{
  "d_expert": 32,
  "activation": "swiglu",
  "router_score": "softmax",
  "normalize_top_k": false,
  "balance_bias": false,
  "router_z_loss": 0.0001,
  "init_std_router": 0.00877,
  "lr_router": 0.00237,
  "vocab_size": 5404,
  "norm": "layernorm",
  "norm_eps": 1e-05,
  "optimizer": "muon_variant",
  "beta1": 0.9
}
Below are experts of layer 3 (counted from 0) of a mixture-of-experts language model. Rows are named router (the router's row for the expert), down (a neuron's output weights, with its number) and show model dimensions 0-255. Each number is 128 + 32 x the weight over its row's rms, rounded and kept within 0 to 255.
After each expert's rows: a language model's description of what the expert responds to. This comes from a sample of Wikipedia text that the model never trained on.

# expert 17
router [190 126  93 125 164 140 171 153 126 140 125 102 176 121  94  75 136 163  93 128  86 133 118 106 127 136 191 131 139 168 153 119 136  70 129 148 145 127 124 141 129 142 137  98 116 133 107 135 183 136 172  86 135 121 167 222 151 107 146 141 161 170  73 154 160 149 181 165 119 182 113 163  98 173 162 113 121  82 127 134 117 114  96 125 139 126 107  72 111 155 150 114 111  72  89 155 115 160 102 148  44 109 139 122 101 114 169 123 168 155 109 128 106  48 118  96  82 145 147 102 128 116 106 154 133 136  76  92 134 106 180 131 142 125 218 134 117  61  83 151 152  68 164 137 122 154  98 131  58 164 111 140 139 145 149 133 110  98 115  86 224 200  88  85 147 143 138  73 106  95 123  77 130 100 165 125  91  79 139 194 140 124 179 127  94 119 119 116 163 145 155 214 102 169 119 152 123 128 127 171 147 117  65 137 153 148 125 147 150  68 145  97 200 151 175 144 169 144 136 120 118 151 135 133  85 137  91 109  69 144 121 125  89 142  81 130 170 130 163 144 139 166  87  82 119 123 151  63 118 147 101 128 131 126  80 133]
down0 [122  72 145 100  77 164 100 137 150 146 177 105 158 145  69 111 117 152 103 165  91 142 107 111 147  82  77 104 116 134 133 112 110 147 120 132 115  91  98 178 134 130 118 130  77 158 116 128 130  91 120 121 136 126  95 155 130 143 143 156 131 159 123  84 139 100  97  62 135 124 129 169 118 103 176 202 104 114  86  84 132 181  96 158  98 194  99 113 118 180 129  54 103 160 155 205 167  98 146 134 135 185 149 163  99 102  93 113 163  68 152 162 113 115  38 111  64 139 116 171 133 142 165 135 124 147 138 149 125  97 146  54 147 164  79 141 145  64 169 148 145 105 139 184 164 161 163 156 177 129 129 115 160  66  93 143 161 111  92 101 161 165  78 127  32 111 145 147 111 113 143 138 140 118  77 146  99  91 101 207 111 169 164 114 163 164 161  81 178 174 135 106 136 168  92  99  71 149 168  97 122 133 171 134  81 114  98 109 152  89 116 147 116 134 158  49 191 134 137 116 109 126 147 131 168 134 176 156 139 141  80 145 126 135 122  86 151 120 123 150 101 131 131 184 116  73 118 141 171 135 129 122 157 161 130 138]
Vowel-final name pieces. Short vowel-ending word pieces like i, a, ia, ani inside foreign names and places, such as Niinistö, Komi, Hindi, Estonia.

# expert 25
router [127  97  52 116 117 154 142  96 142 148 123 103 113 167 112 108 137 157 105 179  93 155 107 131 114 174 154 136 147 156 131 151 125  79 135 187 152 134 108 177 100  38 175  75 110 197  91 119 171 108 124  71 120  93 170 154 132  63  94 107 123 167  48 179 180 102 150 171 121 113 101 157 142 150 134 137 172 122 120 134 147 143 118 135 100 151 126 109 123 162  87  83 157 133  78 160  85 166  54 130  95 149 163 128 129 102 107 132 134 140 127 140 132 121  83 168  60 170 164 118 154 136 104 152 165 137 108 126  94 126 124  96 156 108 158 137  56  83 140 155 133 134 150 152 117 165 116 124  79 136 160 139 117 142 172 146  82 137 111  55 171 145 114 153 127 121  56  76 136 120 139 108 164 131 157 142  73 111  84 181 138 171 215 115 104 135 135 115 194 160 123 194 101 129 130  92 109 157 135 164 127 127 123  92 165 137  98 127 110  84 135 144 176 144 170 115 207 205 139 122 118 137 150 137 148 127 118  51 135 138 132 102  92 155 102 205 146 101 160 142 113 125 125 102 168  50 131 127 134 107 122 176 143 115  77 122]
down0 [156 195  97  81  76 143 126 116 139 114 116 118 115 174 126 105 111 151 108  53 105 162 116 186  96 129 170 136  88 122 146 124 150 127 189 105  81 147 104 136 174 111 167 157 210 110  90 154 179 190 203 135 132 126 102 132 114 177 126  80 139 145 106 132  99  95 147 141 101 114 166 123  91  99 123 127 128  85  96 156  72 170 165 104 115  88 139 125 140 100 115 151 140 115  79  88 149 190 139 138 111 149  80 124 101  95 114 193 120 162 138 150  81 157 132 121 151 123  82 108 113 156  69  81 105 180  67  96 143 125  82 101 181 135 109  85 163 119  87 101 188 101 114 182 120 143 126 130 129 185 117 115 150 108 167  79 151 135 177 145 140 100 107 138 108 111 131 200  89 169 108 150 165 107 146 150 158 159 156  78 175 100 158 193 178 156  81 142 126 162 122 119 121 109 137 130 154  95 137  75  75  66 110 130 164  82 161  99 139  60 132 118 117 197 117 114 118 128  91  96 134 123  81 190 114 100 150 178 127 122 107  87 168 160 137 110 130 116 141 133 167  88  88  92 158 168 104 152 124 123  80 117 180 165 142 151]
Slavic and foreign name pieces. Early syllables of Slavic, Spanish and other foreign names and places in sports tables and lists, like Slov-enia, G-im-eno, Z-ap-litnyi, R-og-er.

# expert 48
router [173 138 116 127 178 101 159 156 125 150 106 115 162 140  86  74 108 169  89  99  75 127 100  84 123 136 168 117 146 162 155  89 165  83 176 147 117 128 149 126 130 141 133  74  94 107 122 114 195 134 209 108 139  86 136 192 142  85 130 166  78 173  81 135 144 160 166 142 148 146 113  99 137 125 141  88 126 101 179 118 116 122 102 139 138 142 144  77 136 156 177 149 133  89  93 161  98 167 122 144 111 150 114 114 108 118 180 127 144 169  97  89 150  68 131 110  95 157 146 131 147  98 100 135 147 123  75 112 110 112 139 124 116 142 212  93  80  61  87 123 159  58 190 164 102 109  87 103  57 179 125 175 146 138 143 129 150 108 128 124 195 142  75  93 140 150 111  72 113 113 150  87 129  72 168 114  85  49 150 175 138 140 163 126 123 125 124 110 138 155 174 236 122 133  94 126 138 113 104 141 162  94  41 155 143 161  87 153 139  95 158  91 211 121  84 138 164 140 141 150 150 145 130 138  92 119  94 138  77 145 149 145 101 126  98 130 165 134 156 118 154 124  90  77  81 134 139  75  94 152 118 128 163 156 101 132]
down1 [132 136 114 158 145 158 116 106  39 111 114 170  83 121  93 124 139  96 160 162 140 121 138 118  66  44 168 138  84 127 117 108  83 114 122 178 117 118 143 133 128  49 102 117 113 151 101 132  79 195 153 148 138 147 134 142 157 155 118 138 153 142 116 121 153  59 162 110 107 156 158 124 159 142  60  84 125  74  69 117  90 153  55 192  89 127 181 173 120  97 139 112  90 151 197 161 132 183 173 121 187 173 118 117  71 128 120 109 138 135  87 111 115 113  89 131  97 109 119 123 153  91  89 174 119  45 144 156 149 157 123 134 111 191  78 156 123 135 109 110 137 114 164 120 157  89 118 100 107 137 127 128  90  85 119 111  70 168 141 145 115  82  88 138 124 141 166 123 139 139 114 141 101 105 158 144 106  74 133 137 120 230 150 138 162 120 113 161 107 123 118 127 145 100 118 156 164 164 102 136 132 123 104 179 116 157  81 112 125 139 107  77 128 159 117 104 138  91 216 151 180 104 144 164 167 139  79 101 110  74 110 180 111 116  88 136 182 132 134 158 132 114 113  81 148 183 207 153 202 133 122 124 118 118 110 145]
Vowel pieces inside words. Short vowel pieces, mainly i, in the middle of words and foreign names, such as i in experienced, earliest, Ethiopia, Sihanouk.

# expert 14
router [151 105 106 153 138 134 192 172 160 136 150 124 183 138 126  82 153 138 128 114  61 125 115 103 178 148 156 151 126 157 195 105 203 132 122 113 159 156 123 110  87 133 149  93  90 150  74 102 186 108 171 133 157 136  96 143 177  87 112 156 136 161  87 181 185 166 149 160 103 150 138 123 113 117 198 135 104  47 150 120 135 109  97 107 181 142 156 120 129 117 116 136 136  99 119 140  78 195 120 120 141 121 147  57  86  75 122 126 103 174 118 153 131  63  47 156 120 150 177  65 145  65  62 115 128 151 106 104 135 112 189 114 119 129 203 111 135 100  82 107 143 130 134 180  94 122 130 136  80 133  94 134 179 140 137 148  72 153  74  55 146 140 118 114 133 124  63  84 107 151 127 108 141 133 164 153 117 104 113 148 118 129 132  60 182 156 154 104 133 134 122 143 145 139 143 119 132 129 143 144 157  97 127  85 141 137 113 138  99 109 159 188 186 138 124  52 114 159 143 136 132 151 138 142  79 115 122  69  96 183 134 119  39 139 122 105 165 133 141 111 106 156 153  67 145 105  92  85 145 126  77 172 150 138  94 142]
down0 [196 111 130 146 170  89 166 148 188 148 178 152 103 124  95  84 118 144 132 158 141 106 129 130 215 134  88 188 111 123 160 107 111 143 108 143  83 105 119 172  97 157  88 120 139 169 107 132 115 133  75 101 125 141 119  97 108 139 190 136 166 138 144 129 105 192 125  81 153 106 123  90 139 126  90 109 106 154 182  99 159  81 145 169 133 147 146 144  92  92 143  86 141 134  96 157 135 109 118 180 119 107  78 155 147  93 166 145 131  90 108 150 108 149 126  85  80 164 105 135 110  60 167 170 123 134 118  86 159 111 153 113 156 133  98 133 100 107 170 152 162 128 134 111 136 139  99 137 145 179 205  87 142 161 101 204 200  80  34 116 149 157 109 125  80 156 115 142 114  88 168 129 182 144 131 149 101 170 172 142 152  73 119 153 181 115  39  90  84 155 100 152 163 163  84 143 129 163 129 141 173  96 119  64  88 110 128 107 123 109 112 128 153 117  97  70  85 106 167  91 173 159 103 146 133  94  97 156 157 153 122  88 188 102 127 189 116  91 108 157 119 135 130 150 123  76  74 141  90 121 169 132 130 142 114  68]
Determiners after prepositions. Articles and possessives, mostly the, after prepositions or verbs in running prose, e.g. into the, to the, conference's.

# expert 33
router [203  66  65 125 123 116 186 142 187 130 109 129 173 101 119  91 137 153  73 132  71 120  85  80 163 167 186 192 132 133 152 136 121  67 169 117 139 138 133 118 122 133 126  79  97 201  71 175 173 125 157  98 127 147  98 146 141 110 146 105 126 202  90 129 159 169 144 120  99 106 117 150 143 124 216 169 147  83 142 107 152 117 120  87 207 136 170  87 123 126 166 120 145  74  88 143 142 144 122 136  77  92 141 136 116  73 139 149 140 119  87 185  92  82  82 121  84 158 135 118 120 100  82 110 116 144  53 114 131 114 165 121 160 136 156 107 103 113  69 140 141  62 139 172 122 146 102  95 107 147 135 158 158 133 178 132 144  81  98 141 193 169 122 110 128 151 116  90 131 119 130  93 136 123 169 173  95 124 128 208 112 168 162 146 126 165 172 112 140 158 178 149  82 141  78 131 105  98 134 131 171  99 128 104 143 151 120 169 146  78 117 143 158 123 153 102 143 186 153 142  88 175 123 145 106  92  97 130  95 125 169 123  89 183 101 189 174 115 121 126 120 120 104 119 139  98 105  84 119  72  82 147 160 135 102  92]
down0 [ 96 127 124 115 144 189 133 164 158  85  79 118  77 130 100  74 157 115 125  98 108 196 103 126 166 136 190 111 135 161 118 142 135  76 155 118 100 112 127 164 105 166 132 145 151  82 122 158  94 100 132 164 171  95 132 164  88  98 140  84 163 127  69 167  82 125 122 106  87 124 119 159 148 104 100  99 130 165 177 116  73 122 162 133  88 121 141 136 145 152 106 158 223 172  90 132 143  55 139 137 118 130  63 145 110 137 173 155 149 124 148 125 142 139  95 133 143 165  79 141 137 148 130 134 114 147  93 118 115 120 124  68  98 150 206 111 104 217 139 134 154  99 145  79 165  77 134 143 166 101  61  79  81 100  94 123 102 155 192 178  85 135 131 164 112 123 173  78 174 100 127  86 115 187 109 133 158 153 123 110 160 176 131 150 118 149 126 112 142  87  74 103 130 103 146 132 140 119 190 123  88  79 133 137 152 124 106 147 130 126 136 110 152  86 181 105 157  86  97 114  97 153  98 150  77 161  87 170 149 144 103 141 134 142 180 103 115 220 136 128  91  83 152 206  85 144  93 138 143  90 146 145 104 147 194 134]
Nationality and place names. Nationality adjectives, language names and place-name endings, such as British, American, Marath-i, Swed-ish, United States, New South Wales.

# expert 54
router [156 142 100  95 142 168 164 150 188  68 124 142 134 147 170 139 174 173 150 112 133  78 119  77 130 161 149 129 117 125 123  88 139  97 127 193 144 164 132  98  77 131  84 110 148 134 120 120 138  81 141 119 164 138 140 138 145 144 109 110  80 203  94 160 111 107 146 167 115 166 177 112 122 118 195 145 115  64  50 107 158 103  80 115 153 167 120 132 136 168 109  55 140 129 108 163 116 124 100 173 154 117  87 121  81 103 121 123 163 116 124 144 144  85 109  73  54 185 162 124 134  61 130 107 150 160 110 139 107 111 118 127 195 160 189 140 138 132 109 142  97 135 133 117 104 155 103 157 100 150 159 192 149 166 147 163 114 165 155 120 168 147 102 149  97 107 106  89 116  78 144 104 176  89 145 156  65  94 106 194 128 189 160 140 144 138 146  89 162 130  95 168 122 150 121 123  88  88 188  71 115 146 128 153 124 184 109  97 124  47  96  77 178 169 173 111 129 177 137 157 111 158 110 106 122 105  81  63  99 154 149 132 112 154 134 123 121 114 191 188 115  61  91  95 105 133 138 160 115 129 109 153 196 112 138 143]
down0 [104 191 164  89  99 127 152 102 134 161 104 199 150 177 112 158 102 142 174 133 117  83 101  99 156 156 129  64 166  98 115 156  82 151  64  85 104  97 153 164 101 106 123  72 102 159 124 130 112 151  88 201 117 138 133 122 136 138  97 152 137 120 179  94 126  80 159 105 195 103 102 145  89 110 170  93 161 155 164 155 112 119 149 136 127 150  99 161 147 124 144 159 170 103  76 138 176  96  82 171 162 166 169 105 142 123  80 159 100 107 142 107 102  78 137 133 137 110 119  90  75  95  69 103 129  98 153 142 179 110 171 138 100 150 178 138 130 155  94  76 151 134 107 177 106  92 114 168 117 130 213 154 142 108 138 138 102 126  92 122 153 128 107 179  50 187 157 129 129 119  88 155 169 123  76 100 123 156 173 154  85 144  97 106  93  94 179 142 131 116 134 101 100 161 167 161 119 118 145 130 117 128 151 121 126 129 141   9 166  70  87 157 120 162 129  80  90 143  92 142 126 153  97  85 148 170 116 147 128 131 111 171 176 145 209 154  62 146  74 135 116  86 144 150 127 137 116 160 111 107 141  94 108 162 132 135]
Early word fragments. Opening or early consonant-led fragments of words, such as Tri in Trial and Trieste, "cat" in catastrophic, "cons", "pr", plus stray bytes of CJK characters.

# expert 9
router [166 119 119 114 143 133 152 111 160 119  77 125  99 172 127 136 141 149 127 142  96 100  73  81  90 150 101 139 141 135 119 126 134 129 142 139 151 113 157 144  96 108 110 129 170 131  77 131 150  88 106  78 170  99 121 184 206 133 101 113  65 136  81 150 136 123 190 147 185 147 105 127 128 135 173 156  88  68 136 124 121  96 106 163 131 123 126  69  84 160 130 103 105 159  98 128 165 168  79 116  86 139 145 109 146  57 173 106 160 157 147 152  72  95 102 106  85 160 137 149 183 104 109 107 101 142 100  97 145 117 113 130 166 147 149 129 140 112 115  98 155 102 162 166 147 102  71 127 150 169 103 176 143 147 174 156 117 142 107 139 173 192 107  64 177 140 100  46 131 108 168  84 157 123 218 156  81 104 138 178 148 128 182 115 125 170 118  80 173 178 167 161 137 102 131 103 119 148 150 121 200  28 129 108 184 158  87 148 110  55 164 117 144 153 133  97 128 119 159 120  92 114 134 152 118 115 103 122  70 120 181  82 103 190 130 129 122 110 153 118  98 132 167 111 149 119 112  68 116 137  76 202 155 112 110  98]
down0 [156 107  81 159  95 120 139 123 136 134 133 131 134 112 165 102 117 145  67 105  92 120 121 124 121 141 136 108 113 125 120  71  97 137 186 126 177 124 158 102 111 123 169 133  92 199  56 137 155 188  68 159 109 178  70 156 107 159 106 165 109 124  88 165 130 108  80 143 136 134 123 142 112  93 130 157  79 106  91  90 113 102 147 124 153 128 135 101 146 178 124 186  95 125 162  76 131 100 126 125 119 153  85  73  95  48 101 101 103 104 164 184 176 137 118  97 121 134 163 163 129 149 166  88  82 153 142  93 149 121 151  97 133 121 157 100 146 143 212 128 136 117 159  91 112 129 141 121 165  86 177 107 116 158 153 153 119 105 152 155 187 164 216 129 110 140 182 119 115 180 179 120 115  75 123 111 134  95 178 118 125 130 130 161 158 126 190 175 146 100 134 195 129 140 128 125 208 203 165 125 128  90 135 128 110 116 116 133 116  91 154 133  89  96 166 133 121 125 200 146 101  95 104  79 103  95 132 151 134 141 131 114 110 191 157 123  32 172 202 117 156 130 103  68 124  75 146 150 137 102  67  98 116  86 111 115]
Mid-word Latinate fragments. Middle word pieces after an opening fragment in Latinate words, such as suff-ic-ient, r-ac-ial, autom-atic, Mar-it-ime.

# expert 60
router [199 135  89 121 105 129 186 134 204 141 138 132 227 119 104  62 108 149  79 111 109 147 115 149 187 168 173 168 106 186 135 188 139  90 143 163 135 161 130 140 133 157 149  96 136 169  72 122 150 146 149 100 145 108  89 159 107 111 165  90 167 158  68 150 166 137 151 141 133 139 168 175 131 183 146 157 161  88 126  84 116 136 121 114 157 155 130 158 110 153 130 121 146  60  72 148  95 144 112 100 122 133 174  89 113  94 101 184 108 154 114 143 148 123  61 106  92 182 170 106  92 125 116 121 137 131 123 136  91  81 139 151 163 107 162  97 118  95  99 149  88  47 120 142 152 165 121 108 103 187  65 168 124 109 170 133 120 122 122 103 209 153 111  92 126 105  93  94 158 111 128  95 116  77 161 132 148 106 116 182 126 148 152 160 102 137 112  96 140 139 147 213 155  94  72 164  88 100 121 156 187 135  57  84 135 179  97 143  96 103 164 143 165 129 147 128 157 167 119  88 129 144  92  97 129 125  65 105 146 133  87 112  98 147 130 147 140  95 112 130 112 149  82 117  60 140 141 102  91 163 111 183 121 136  97 105]
down0 [193  98 121 113  77 130 136 114  98  79 149 180 111  91 122  64 175  87 127 163  98 162 220 110 106 136  62 113 142 128 152  92 178 115 119  91 130 103 135 142  98 113 163 147 156 125 110 156 184 115 173 110  80  99 157 139 125 183 149  95 138 116 110  83 110 142 121  96  42 125 151 108  96 148 113 160 141 113 166  99 114 130 135  82 150 167  86 147 112  95  92 143 152  87 112 144 145 118  99 135 157 173 128 106 144 175 107 152 136 150 184  52  77 169 120 168 114  72 130 187 120 111 203 152 132 121  86 129 149 131  72 152 145 138 140 114 117 108 113 133 145 121 104  95 131 151 149 179 118 113 142 137  90 154 158 143  69 154 139 143 137  81 168  94  98 166 116 112 100  77  98 157 140 123 108 114 129 169 213 136 132 155 159  99 110  89 156 122 153  85 127 118 169 112 115 130 112 204 141 141 126 108 146 104  85 180 145 128 142 126 120 132 119 112 112 202 159 164 150 123 181 121  93 173 135 124 118 128 143 131 111 105 142  94 163 106 114  76  96  92 186 117 102 132 105 166 119 187 127 203  72 113  27 214 150 123]
Surname endings. Final pieces of people's surnames in lists, tables and prose, such as -ović, -ski, -son, "ay" in McMurray, "erson" in Sanderson.

# expert 36
router [152  85 109 125 121 138 175 137  89 137 129 145 121 122 110 101 138 153 142  93 123  64  75  81 217 141 150 118 103 124 208 144 166 142 182 128 137 178  93 177  62 125 136 121 124 152 129 143 116  87 147 122 167 110 161 165 123 102  82 107 176 149 105 180 147 144 101 154 124 124 129 148 108 164 131 165 101 108 130 105 158 185 101 122 144 178 185 134 115  98 164  71 167 102  97 184  77 162 117  93 118 103  81  82  88 107 141 123 110 156  77 105 113  45 107 105  79 175 134 101 150 135  79 165 114 153  94 115 175 133 164  86 150 191 139 105 128 124  94 136 112  97 106 160 130 145  92 105 126 144 130 157 194 162 165 192  88 106 107 126 147 145 148 160 138 108  96  89 187 136 122 140 172 124 138 163 141  93 132 164 114 174 116  93 131 157 142 123 171 145  91 135  82 159  93 137 116 103 147 147 109  87 148  64 186 122 106 137  98 124 137 192 117 123 129  98 159 197 129 194 141 122 124 123 123 180  91  68 114 129 126 134  99 130  86 125 161 115 136 126 112 101 143  51  70 132  97 174 142  70 148 182 157 187  78  85]
down0 [171 119 109 138 121 144 108  74 107 125 133 144 136  97  56  79 115 129  97 102 162 157 183 145 136  81 203  76 153 169 130 106  70 130 159 163 134 156 139  94 155 103 162 139 154  81 116 117 157 187  87 157  87 132 132 126 150 117  82 141 141 151 117  79 151  81 113 130 138 109  65 127 145  90 179 132 117 143 167 143 185  87 128 138 100 128 108 217 114 144 152 144 180 103 208 177 127 126 174 155 137 161 139 128 127 112 141  67 138  96 118 114  60  82 126 176  63 176 104 163 117  93 105 134 152 122 130 137 161 196 153 164  94 167 113 100 106 147  60 165 113 117 111  98 131  74  94 111 132  86 100 138 133 170 175 116 103 133 149 124 129  95 112 129 120  89 125 123 147 103 187 141 149 102 118  79 135 223  71 147 153 117 144 116 194  74 140 180  72 114 128 128  92 106 156 123  77 192  98 161  87 117 187 160 123 113 174  86  88  92 136 101 136 124 109 171  91 108 100 155 137 128 139 136 165 114 122 130 135 105 109 138 126  85 131 137 121  96 145 152 154 134  91 187 119 146 135 104 138 202 126 163  89 123 195 121]
Ordinals and career words. Ordinals and common career or event words in biographies and sports text, such as first, second, final, debut, return, head.

# expert 53
router [108 123  91  74 136 146 144 139 132 106 141 145 110 136 130 128 125 138 120 141  71  82  72  87 105 130 139 106 138 134 124  82 151 119 137 138 109 149 126 118 120 124 107 115 146 148  57 164 194  71 166  86 187 125 141 190 172  91 131 127  83 173  37 147 107 185 138 168 155 121 142  85 144 117 153 183 113  60 101 119 104 119  81 130 114 213 178 142  96 158 105  98 122 115 106 133 113 197  97  98 146 124 128  59  74 117 135 139 121 155 125 138 129 136 107  79  94 181 134 120 166  56 118 113 161 156 105 147 190  89 124 133 144 144 164 117  91 145 108 101  98 131 136 152 120 125 105 130 143 158  94 213 190 150 148 196 116 139 123 138 196 150  84 157 132 123 126  63 149 122 148 115 176 116 170 153  74  69 124 242 128 155 138 149 119 112  98 115 133 192 130 165 165 150 128  92 139 130 112 110 102  68 126 149 140 160 103 122 109 133 161 123 124 122 169  99 139 152 147 141 117  86 140 157  85 109 133  86 160 172 173 114  94 152 151 102 199 105 140 140 122 103 148  66  98 141 123 165  97 138  93 177 154 167  90 139]
down0 [117 128  76 159 158 159 107 166 115  85 180  96 171  58 123 109 174 145 110 126 119 138 133 137 136  53 126  95 179  87 102 156  76  93 162 116 172 114 104 158  73 134  94  87 134 149 126 193 169 113 156  75 103 118 229 153 173 172 108 119  99 115 120 117  87 113 134 118 146  72 124 131 151  86 153 172 158 114 157 168 132  93 158 129 101 121 137 144 150 122 157 185  88  78 142 103 116 115 147 107 145 197 113 141 114 136 110  86 105 125 143 113 181 148  96 102  96 165 125 163  96 146  94  58 109 142 111 169 132 163 139 144 149 127 150 112 101 120 139 158 117 167 157 162 140  89 125 153 120 109 174 141 127 121 135 140  93 120 171 152 123 153 105 182 175 129 199 140  98  73 136 148 138 129  94 103 114 138 147 111  85 132 186 137 121  79 110 162  99 130  88  60 102 140 104 105 121 151 114 156 100 124 117 117 112 143 154  84 175 180 148  19  82 156 150 157 129  78 185  66 142 128 137 153 171 174 121 108 115 120 156 114 219  79 126 161 115 182  98  87 123 140 138  97  71 178 101 107 176 124 139 127 157 143  79 142]
Mid-word syllable pieces. Word-internal pieces ending in t, like at, it, ut, in words such as relatively, operatorname, pituitary, immediately, ballot.

# expert 31
router [192  80 102 140 143 162 175 184 149 127 153 119 142 150 149 124 119 172 119 138 104 104  96 113 165 188 147 137  89 134 200 104 189 121 146 116 153 164 124 114  94 105 153  87 100 135  47 122 204 122 178  88 159 151  65 165 166  82 115 140 133 140 103 160 168 137 181 162 126 111 141 130 101 121 210 130 108  89 148 120 144 102  79  86 197 156 143  85 128 120 139 118 134 113 125 137 100 184 112 114 111 116 149  82  94  87 160 149 118 174  72 162 130  81  72 161 117 154 171  57 159  84  53  93 122 156 108 108 139  96 175 112 174 154 193  93  88 122  78  97 104 130 118 183  90 163 119 123  72 132 120 138 175 140 137 161  88 124 103  67 128 127 116 110 147 110  74  69 122 158 127  90 174 124 184 146 108 144 126 128 120 121 131 100 124 178 180  87 139 147  93 152 126 113 106 121 128  97 168 154 154 132 115  97 158 140 115 116  94 127 191 156 187 119 142  60 116 147 131 150 129 123 182 167 112 133 121  88 102 162 122 122  65 184 151 121 148 144 123 134  91 168 129  49 118 131  91 101 134 103 111 148 137 136  98 123]
down0 [ 69 160 175  99 132 114 175 105 125 145  95 119 112 124  92 149 134  84 162 152 159 129 101 121 103 135 150 129  85 128  98 128  87 101 186 118 136 109 138 207 131 137  39 154 119 130 141 155 153 134 110 154 158 158 155 125 189 150 119  96  75 109 142 157 109  96 151  83  84 181 145  54 120 117 134 165 168 157 132 164 112 127 143 191  47 134 141 133  67 123 145 121 109 156 116 119 168 118 161  94 100  99 128 146  75 153  87 189  94 190 169 143  72 151 119 116 117  98 122 107 121 110 167 135 141 107 186 121 161  97 150 124 136  98  99 127 129 106 138 116 110 136 155  81 128 143 130 157 113  75 119 159 148 125 135 140 188 159 160 141 135 138  63 150 139 203 162 110 177  74 168 164  97 101 107 144 122 180  80  58 152 101  87 108  70 133 164 129  78  98 117 147 163 128  68  97 143 178 126  38 123 172  47  44 161 134 102 160  94 139  91 135 108 126 149 131 168 162 175 110 112 153 157  90 121 158  85 106 163 138 120 189 113 146 161 147 117  96 131 155 114  97 138 105 128 127 161 164 169 118 136 110 114 178 158 125]
Determiners. The word the, plus its, their, this, his, before a noun phrase, often after prepositions or that: listed on the National Register.

# expert 41
router [205 126  57  99 100 153 169 100 190  87 147 155 159 145 124  73 121 113 145 144  93 116  83 123 150 165 207 134 133 119 158 167 159 100 141 206 149 184  79 170 138 131 129  97  92 163  93 111 167 138 132 131 118 115 125 170 113 128 125  91 126 160  95 161 159 161 159 152 162 156 136 129 130 135 166 155 174  77 124  84 107 119  99 118 158 158 150 100 118 168  99 161 186  93  80 167  55 138  70 134 167  72 136 107 108  91 111 119 118 193  56 151 102 133  83 110  99 160 220 119 103 132  99 115 134 147 104 160 151  88 138 132 168 150 197  69 146 131 151 143 121  63  84 133 107 150 109 114  74 175 109 125 121 129 152 136 113 113 125 101 143 208 123 112 149 131  75  99 144 165 159  72 116  93 166 135 129  99 162 185 155 146 167 147 106 158 121  95 165 154  98 226  95 151 111 144  94 116 140 121 144 132  66  98 115 160 112 177  96  93 142 133 127 109 143 117 163 134 137 127 112 152 169 104 125 193  98  96 119 122 112  72  71 147 118 137 107 107 141 112 150  96 122 112 104 166 149  97 129 141 145 141 139  96  80  95]
down0 [ 84 133 148  69 136 140 106 158  93 188 102  62 106 133  95  94 158 181 155 173 149 108 107 176  62 115 100  83 144 115  89  66 107 156 124 134 127  40 139 115  68 131 160 132 140 134 106 121 138 140 212  77 166 101  66 109  97 129 166 125 154 138 134  73 108 107 113 107 142 102  86  99 115 161 112  97 162 104 180 163 146 153 143 100  59 135  86 133 136 137 176 175 153 183 120 132  91 144 156 123 115 149 107 116 178 110 176 139 155 103 104 145 192 130 113 139 163 113 176 111 144 189 142 141 102 110 143  61 124 132  54 103 107 164  97 155 139  75 111  60 122 132 149 191 119 133 119 120 173 130 130 147  97 122 129 183 126 170 205 154 111 112 131  93 112  56  90 156 168 150  93 113 135 131  69 149 169 164  78  95 156 121 163 119 130 140 103 133 119 121 177 160 152 106 142  65  85 131 134 113 114 175 149 147 100 141 179 108 150 132 113 150 147 126  90  97 103 112 151 110 130 170 133 134 190  65 108 169 159 113 121 153 144 141 166 147 159 158 127 171 137 100 158 162 136 109 161 117  83 146 121 118 158  96  77 192]
Personal name pieces. Given names and surname-initial pieces in people's names, such as William, David, Mc, and the De in John DeFore.

# expert 32
router [161 125 105 145 105 144 164 132 153  50 119 134 164 176  90 135 151 184 112 124 103  83  87 107 124 181 150 137 148 167 130 126 137 111 138  96 110 172 149 169 105 146 114 144 150 164  98 140 134 126 161  87 159 170 123 138 133 155 114 171 118 195 104  98 110 138 182 171 159 103 133 133  90 116 132 180 160  74  58 128 105 115  95 137 131 135 124 111 114 162 182 103 115 146  85 140  83 118  88 148 147 120 135 106 134  83 167 165 135 173 190 174  86 107  79 143  51 157 130 137 142  86 114 124  79 149 125 119 121 123 142  84  82 162 171  74  97  97 121 104 178  67 192 173  97 168  78 145 139 159 105 143 117  80 159 100 146 160  77  99 161 170  97  91 116 148  76  85 116 118 159 124 140  97 145 149  73  95 153 118 129 152 245  77 126 185 131  91 142 123 151 168 110 126 136  95 119 131 161 110 146  56 158 133 166 118  50 146 113  68 171  89 116 162 116 117 172 138 133 112 146 101 165 113 121 192  98  86 110 123 200 136 147 176  95 141 138  90 173 143 125 137 154 106 133 138 143  91 148 108  88 121 176 103 138 122]
down0 [133 114 127 132 120  95  74 149 102 108 153 151 131  82 138 142 137 146  73 116 114 118  97 101 143 116 157 161 178 140 115 143 165 101 143 179 179  86 132  95 144 161 138  97 138 108 100 128 132 155  72 122  89 118 123 192 141 144 130 105 164 145 151 107 144  55 115  87 113 114 131  61 149 133 156 156 154 141 171 147 156  64 137 100 156 102 167 118 140 156 128  75 111 126 150 130 172 133 113 144 121 134 154 133 156 202 186 178 165 170  62 124 137 103 146 171 144 137 128 105 158 197 103 143 105 133  95  91 126 177 119 151 124  82 163  68  80 100 134  24 150 150 147 156 133 100 133  85  57 115 111 135 143 149 139 131 198 163 117 140 135 117 132  93  92 132 107  96 127 149 178  97 152 106 176  92 127 109 104 178 162 143 137 123 124 103 175 102  99 103 119 132  95 154 135 130 106 101 124  98 158  93 164  79 187 147 149  37 125  87 152 143 188  81 161 114 152 128 143 100 135 158 126 158 134 168 113 122 103 207  86 144  64  71 106  64 138 109 221 146 116 119  94  94 186 153 160  82 148 109 123 161  86 135 106 176]
Scientific word interiors. Interior pieces of technical, drug and taxonomic words, e.g. Madagascar, miconazole, nodosum, Rhizoctonia, aqueduct, often in species articles.